config.toml
d_shared_expert = 0
balance_bias = true
router_cosine_scale = 14.0
vocab_size = 1286
norm_eps = 1e-06
lr = 0.00682
batch_tokens = [65536, 131072, 262144]
Below are experts of layer 3 (counted from 0) of a mixture-of-experts language model. Rows are named router (the router's row for the expert), gate (a neuron's input weights, with its number), up (a neuron's input weights, with its number) and show model dimensions 0-127. Each number is 500 + 40 x the weight over its row's rms, rounded and kept within 0 to 999. Numbers have three digits each.
Before each expert's rows: a language model's description of what the expert responds to. This comes from a sample of Wikipedia text that the model never trained on.

# expert 62
Description: Prefixes and hyphens. Hyphens inside compounds and names (cross-site, Ho-kyung) and word-initial prefixes re, pro, un, dis, In, trans, pre.
router:486504494531491464536541508518405489592498513427455479548467518521559504487511484474448413510500538445473511502541521554520492429546495448445513435481477467547480531457535532494501499523501500439510507539458533567490427504523490538487523491468510508529505493497445539521584481553456517430558517616514541507473554607472511452517560534550465558557485458475543490459500453505433452522539
gate0:483514524504531529487490482440556497511523526474489575546481429500537460478418500459486457471512514474513577453455507511485469433502563437539434490451441486581474586490490535450521472541466481522546586591521528507555522455461473534456429524456498499497418464545584477494524487536496487543466553526544520477554554538531524562499463498472500501465489433520510476468565460483513488548424
up0:500508476551520521488585532409531527528561491489552509541526503517489509498574478520557537477495498478486562490493512538474450540475521501537510534436380503487503523462529426550505537555576470390440564546472517557499397475524481478479558532548409514501442524499524488509510510573455510481557446483516533520566471535510574512504536479498511585510490500518521532452516438507501512509486
gate1:529523482629535534479516532460547441479504525489484551429475506471544546515509462456478550453476472452496488576484475483552488451526477489521461566501560469538543476525532413536504477493515508558448489527434569516473478519454542566474502526451540489547458503560473486449558481518425526451475534547521524488459580574566526523491450432484475490489537441460530488562525493493557436530501
up1:471467437544498555527499551508419480503460445535482447468515413506542417568524551491499452466560513467513478472548482516534603491555521473541544530591491539484503508489576542476519441478503552549469528511540521432517484483570526470474453469547456542483520535496577555533492453515562550500482538520468486485457447462494468509500516515473515506488442471420489431512452542564490544559506
gate2:540502526521466569429490513480505478448503517519421541507529450499519412549457518485546521544494483504497504515443468565573511490489603559473423535497561525495569494566518539528481517466524414451505461487490454494532443508481531504486499548419524527497516431577500534517521540455539534533450508520495411441465478513475460444493555522525530479491480609455500548492537522513520543431513
up2:554518512473446506433460503533522419460455537504466538493447479472487454524457491512514516472397530505527571479475477403534490508500505484512426519516612466476498393529529524505496565469525511461446508486534495472458411501492497459488507466457445465491470519570486550456553397589472492549463434518443536452451443469541494507495484478512523543494505513503477479499533508531506435461533
gate3:439475519472481493555515495456523470569486515465477567536552460485507460535531567451547540482465535587515457539437527450486492520458468501464452519493490478509448519529499481495524429486574532500505542470534555467473572456512507528512569541482533519473511419447567482486489478458475448507504576465412486575537545511460504469476482568429445497505596520466540520480483406546550501540505
up3:478558468518445514503527447527515508477521474466466483443477475486529474507510525526442478523466531566475541433446419496505526483559519517496482531549580484482571482490518478518485458497506517495410493556539477484483509506617516482503524442475519498548450545585527484558431519559470462491472507563499391484508477448457503556541425441510464395509479538522523455450524467494573457524490
gate4:430530518470548483506541503491536426551485563488543453510487503493553507493476510478450456433559498511466508429510507524532417558495542439561489500468501482582506597476434530459477499482480528485470502521494501497425454520515482487498474559502482528523476466432482562539499482509536566419476498520481478425500513457487579405512515562562510507497454543484507452447577516409551493460542
up4:470519538518438442503479495521509524498455527449463466550469462522479474461520512479381541531522519556490536522505511503529470538562498518540495513523511528451489476462554613573464555527509478542496518535475490458468522535550530502546489519474430453557475452460507465587467544542504460476503461503562548505483518406559425512513543461582508553570469503517503492466477392479532524545551
gate5:491451463529533426550494486552475471533448504508530477521492474592525491569483539530485496479398530544519562481439469404543557468514464561525473576527530486447487506465527484454463536450515448545504514492542518511471511468481498474438528446526499530465498527518504490467446424491557422438525512572446497595491486533432568485457499475506536523506470533487471505529484429446547543458544
up5:500529512560563515487449500577463448480507575494484423486505463521566513467493423393475508521500519489527505521490508482522456413455484467491479456538469488450466470526512494517466570572535459552526510494473547509505510423527488457571464501463597428489480534539444495457523524510611499472479559490478484544420495500559505552538513548528491543449507480472534513525488462448505541580494
gate6:535477524483480452498521485560550533532451488532505509535408478457500462542450538484527506558490542513455476472502472475479493479500465508481581517458481499426555518517486515545522563526414554462449483598477522506509539504483499502498428549464452504572468523565405475514523466474425495554481541435493524495445504509547530462465476565563565487448494541450554459588484466454480463479564
up6:521435437496474488482433512547526535479532560517562462511499532523573610515474519492463472475570539565537491498510455494541477461420520483511552507565489441505496516526468511518500536495486538583525527498541519467479532532528558482475476536580536462454484469597578441520488551451495452532528502518523499482561509515443468560475551551488445515505604519474434540565539491501547522506479
gate7:483461562543512531506497552538555504478517495520465497484495523466483484525519531495452474501521560502555487518521548558558492461492536552529535556623466506458436522496522505472543543517489430495513440492483501486586533493459504551526525434509479446506509515533643502484526487543557509577498575473474389547488456483514475515502505518573498407449537483525493475500463453496565560459498
up7:525534492518513526538504519473505411464538452499478485540462525453518520512424538635497475500571520466518492424491521478514552509567529560471492513550480442453501521524475545581487481492490442492555490438516564518500515403538536549519465491483487500510498495553503612423434519510503479565440486512442488461471438553517470544428489560540527518513517535526470514492495440448482462529482
gate8:523436522507495431484501478476513463516549463509507506545483423519504504466468463474468487468492506474450563457488572444544498478545505428532497514471471489466499411496530535463477471453443466544603510524459537482549493489426536467492479529477474493518527498481573444553554469516465455552457545552561521464562543546477565529496457371432529459514515531450483527533416539461524501512458
up8:481553462456488604498456491417478461428552513448502470477444469536472547453529452460464504511465526563506475471488502497513449532500496456494504450490502479505486469508480474520441544528494484557431463515488474526486503553582503533514553442506580486504519506506504498472541486509481478493488547593439374525524541474447550516528514583448480521472557467519456469454483532558600576523489
gate9:460514460482507482472565487524537479441507498500555426537519512577558512491512520504408553487470518593461461521507559472463375442516432534545502493513451499447485551526547489487476462502509474468526401517472487535506473529511522513518570512549517566546522533544536482485549553511509458522489607474473519500544527599483496453489479509462459452518537508496554485532479412541480447484502
up9:465552520542547529533527516484468559554513486533523546455420516440414489510540523525488458409503468481522481555598486503490504531505517533553486553533468517488441496474419432464542504496509471507466507560448449580498453565458491527519518515517515509545498512538469573505467513494434632483563499493543499553531461505534526506558486429483561504447549445492504574475509511543503477521514
gate10:569478565522468517444498515543553462538515438485466527548575517471487480491512465556541474516509469408448489513526451487576564483596445518490519449466550486461426508547511512409541548429542492455546478486480475424535519457479490468445526470560524542513505503480562529505561452448470471447467565504522480514540515512511518573532513443489550409542478487536521442535477510513495485498517
up10:517569474562483497484512506447568493507520475578625527505497514455540414507479539472530551510512540529454530479408487556505463450406510486467542479497512552555514461475480480484479508452523536519476424441565467449507547504491458501529529479522469494470485500469528516557542508441489466531469474480487536558507586529568595560483477524529538447484462514515477450547530519486523441424499
gate11:451520463479538582486444442471541514493503513523509538589531522572457489539472585519472414519495567470497534541504539530505492485526507551481515492500524500578557511512544516464526543539453486473421533532435483473503476535473481592479490502521543535469511571473523461520516508565480469524494409479575554507549477451460494488486537424505567512573502471476495479508446472545504599448450
up11:558503484486515464542409473462488509533519532506484513457502489464555522489462552483493420493497453507502525540583476479501482531516481462473519562440543526513543499551565470543478502501508595549458575478531448380468455500530442456539527453514525514484504499509444435552459552538469497533501414503491526526564559489506413487583549459482534539524492481471423570527503523475506476485558
gate12:484505539462570489534474538511438473457477457466486541441436482531477513449486542521523536540506509515529533605492388474478581473519516491500514446491531521517442503525565550503403445511500497561538408510477419493432463524475513430541460528515562561551508525553463474520538541498525511475551522557488450517466512511486499436531445494500520603524449477509516550455509471494506459480498
up12:498498556493465493519508525470533496487500499499470432476473527521545523463502489489489503475454517490581535500469571560443408572474443498474474439459378502523497520520503480460524470460472537423517530537480541521527440527545575476477536458528545552555454499511549509471486507513494605469527516432555498497483525478486494506437494606455542481518547475463482465455571485623474516500486
gate13:502541572475404478465446506493528466487570411526530523480482431559531534494478447460440494488465547504503462468571442506492551458535512503520522434434534523503509481414560504460435460569478561451498531558515474524550519480450527473510521507479511555435485503433472506523526469450476520502523466512515535483537453475489455479594520490501458564580471491436461481495408531509558502485518
up13:535438572528470443463534509495491511530455511530438546476412440507463590557476458413558433519514517522552461449528475465501519564491471460559483478479468470493424506461435466466471477487513517475550535556529470553564548597477496442498536509501555510506545520441463485431483483457439496514547458460487498519536487500490554468450478563504539555476470493517434479541459564496506462516501
gate14:565518489521464555529493502526508495487510462535523435497529555515416558507546540466525476578572485496490515508405462527459553551526577528512563446438506556447534413476531495479522488538503489537492503434453533457522479497470519485524507532480465514478551456493438498543491505538473507500493614463566581507489502562568537511558583544425549458526549505474526538472536484502540511523494
up14:568479565486569428452488437498516455524460519532510418515461468523500494496396538574474491497463470492441551504492478469429509453457519520527531533519565471511518532471554456537485537409491596446513508530501422455521537482438473544523485465534438491526547516451525438544460533500537535529487485473458544486521491554473489553542496475498456454461507461459433537491532519481401500470474
gate15:536527503494530508524533505465516463505494580505508536558492517485510467501457554501485511480478433542466506552531443502474554449508457523463585465533504482554454501556570559486477546496454454513513531408541481417465585550423504569504539528545447505513499455457530499517501492513480529477510417425441513543489535492469371512517526478543467523570566478458506493467447496471569526464483
up15:611442539503514483438494491486540462541511458525480542455489518522436539432481503552543503539528501497563486494515536495507422470356501511446482500508468485490508385500520497466472486516525510485510561480488536467501468557532442507369506521484484509464533499498529565502561571545453546497487529468497484536510521518474508517512468464550504462466493460522450485522608577527473556533479
gate16:458482473501502497486510477477538419467532469514488494498585445517521497469511510483516461511557505491490470490441486546511531437478501511484477495574439476538518560514494461545491471514485420400442492438528513515513556513521402475516625546482444526415487562510542520558512577550498508534578508436474496511591483489516458516494466491463451549518473495485467489496474539531466418506418
up16:429506441498492493528501451436455432580570506484537449434489497563477532517445458475478499594502510547513499543511485559548481523502471501459470507458444446571519500516526540443517496474483499542482461432501472533474504421531568528445519481526493457460524517522514560477468455421547407520498499524536583520515508553521465502446468502522512478572517490578503474554533476521468448451582
gate17:549508567551527503467508420464514501483453418408527518556437527421432509541450542506446513477525487536464499528494548543467531444520492499457455439552507500479503450466504497492485511516492520493511428525546469576561497482487491464590567510445454603509553453524520494518516499588495414508553459546480581540507459487497487481498456457504433495440530488490494541477552534488493514484486
up17:455561530488492528455569486477516441463512577415489488520528495475490543499431474432469543468385483495551544427501397517457522511535446502511435527491507486425479497519558423509530524501533514533487437550512635479445556469468487497479513500478508536487514484468468491538496474498509436454590506524502564438468560450476452506504482547491503468486516502567455530513479514502515505525481
gate18:468511444484509488493601537449474454570551515376438511429548489530470516497503561449512548516500380473490459488603456499517484527476504452571497467445506518545497488491502487489534521554468487502536540448463486517481520428533482542538480536474449484452491495552477480484500542489589470484422472493511497462505475539534507494475471573521472562456495527542474505542422562485438486486494
up18:508509438463483516566453481497566473485559513463421497494537510441506498508518529481517524537475541503512535483462433598549449500403409452572490482533518526568479421468488484465533524517461537516430465512519565503521575482582538583455509515510503514415470562502484529508463459422506512535440484477437495513561478461496511443450513475509498432503463469466478477518461507454524540484513
gate19:492528552496513466486516443464552509483480533522478495474452470506474504511458482478527525480500518557499454454464541487572537502552544541415544550450399462552548467438440532481591564526508490476541528453559503444522502525509434501475463445503489465497477485456524419500514574511517578490474548452472426516406480410514535507470464535492576491538497510512502526525472498555489531547418
up19:484506498556482480544480491546536529538474474533553488530453523440441453509522522431528428452506478494519482450540415496458476480494503498525467489494501458449490453509547408548511503482476504502487513483439518496498545549418466462579502533497494475467523554509548536390525476524433480524520460568497493415543524519541355560499493563460508461508487551541499504578572486521527479509492
gate20:554472456565470517527489516479479521540494489468493484545510493514499523510491487387516497432485522472543545445477470523535487407448516493489473495460538512467436598471531487505526514453546464523449499523550522431509513507437557505394546511503547455581541488494482424537472563545510399527485451503587509605530542484454474514480540495481488514504497518510488570485556456505543452470521
up20:453498487523493554451511484531482450527466464458506519520508507454468541514507487493502502473479512514449483452442442520376490549531447503522537515545458509513433529557518500525536526396532400626510451519529529521503435518481455456537501539514483505522469470497543471565482511525497487491526450547478438497544549488519494452506492537495598414558481459561531545496466475423537548562506
gate21:509509462468479479481603460524538522483482495540532510507483454462517445466559531538528479546513516542583436476602474471482493430528436545499464478590492434495486504520474514536448579516471519447528466518479497510508504541435461466513483484488532515506477535530545550471558496555406470459464436521499571467622517507506465601537482476539497522488507505523459469540526482542552480449465
up21:445468426517542523491514579553521461513515499488510463488399544471480581495425468487505465435534500459432537527518432542497473515462554482520586555477474420496459535526477392513500496512530517494512536512486495540443527504491437493482526500512446432507497478479484465537486558498525526486479555469489518521436493510504500524402573467425513536566485531562513472604519557489499463529494
gate22:509487494459488495506509443456445579538503453486529481550532496475571518493546449494512454504488508537459468475518485464531507454498441562548555387502520499536479475466546530455470491526589455496481484524494519476484510491499530496486547526578391560491525532470509578392561488451441464427537455418498487527472499540544481494567488555487530543504486464446517467531549492467516456580517
up22:518416598499378500448500448458514466536501517486436504489475469541495576519494407483558523497525532523465516497513510449475519505517431537565536450458451432552484495507506505430541612477537491444457571494525495512517517474517475506513497525503444576471495492506506539441507511455476422486517490474495565503522464522525556533495481492570473553503505505520527473506422448511553472507585
gate23:575534530552497570565487534523532446556492497471478490476540531563417505520494398440528457519477497523471554478557441511456537488457456457551566483523518532470486524498572464549528509468549573442489568522524471431491542525526454446539559506490473501469483487475530440458540516553515523456498500493496508429554534566525518516491498538484484551521400575527428463516497525458550490483503
up23:537523516492566462504556446414499404517511548526573471420499438502515558458534471480508468471545548510468449560443558465471439447543524468518443488500475460484439487495564505504538526469550496519566452438510576505448486488521533534469472495499442517533516508450434455547469526483536512489496566535537548489480544516540504514507409527536490494476506446486536548495474575481466569434548
gate24:515515515545434465504546500510441427550571512479453493495414546438491441488530520462490563478487554503514499592444545575443503500511471471473479557551479463547477490564457498468535492535518488526507488524545453483420477457469460442470478538438451481473555483522546490532507589480478505518479482520416453533475447515518489518506445510471507561495466539527460502466479532484460640533485
up24:454494505450497456510537506452507532500489415515523566579503438460485463527412485502438440527476500501426496417510546498502455548469451427507510456516499468482448535494457538488472512522426538457427530445534536495503524431421475457489506424534532441514461496500526481518507517511556504553498448439494612521519563458524572525509439471528481480535527433469475521489517463441488529501537
gate25:513490498449546525484539487520554484411486509487483484517460494497448518563534556539539522489536458497521510377454536498508536469540518513484536475477450426461500516510563438487583544452550590502508503467417472539412499528541539540493469538462464494466561509487475497488582473533495518531572490455399543488554541542445499505525549539466535486539474513466563450465478513533533511510564
up25:581560537520565446491507476472470452509489444540496448540506540429502474442523469567503514524480548456438524484441551485528515544566551545522498527591503498520446513436467612565536485465558509507483546480464569469466498468539496531445528491561516548497483539511443514464492543495523508521489515528427553452537455499499464479486494532529495436470517444523490568470595572467513474473532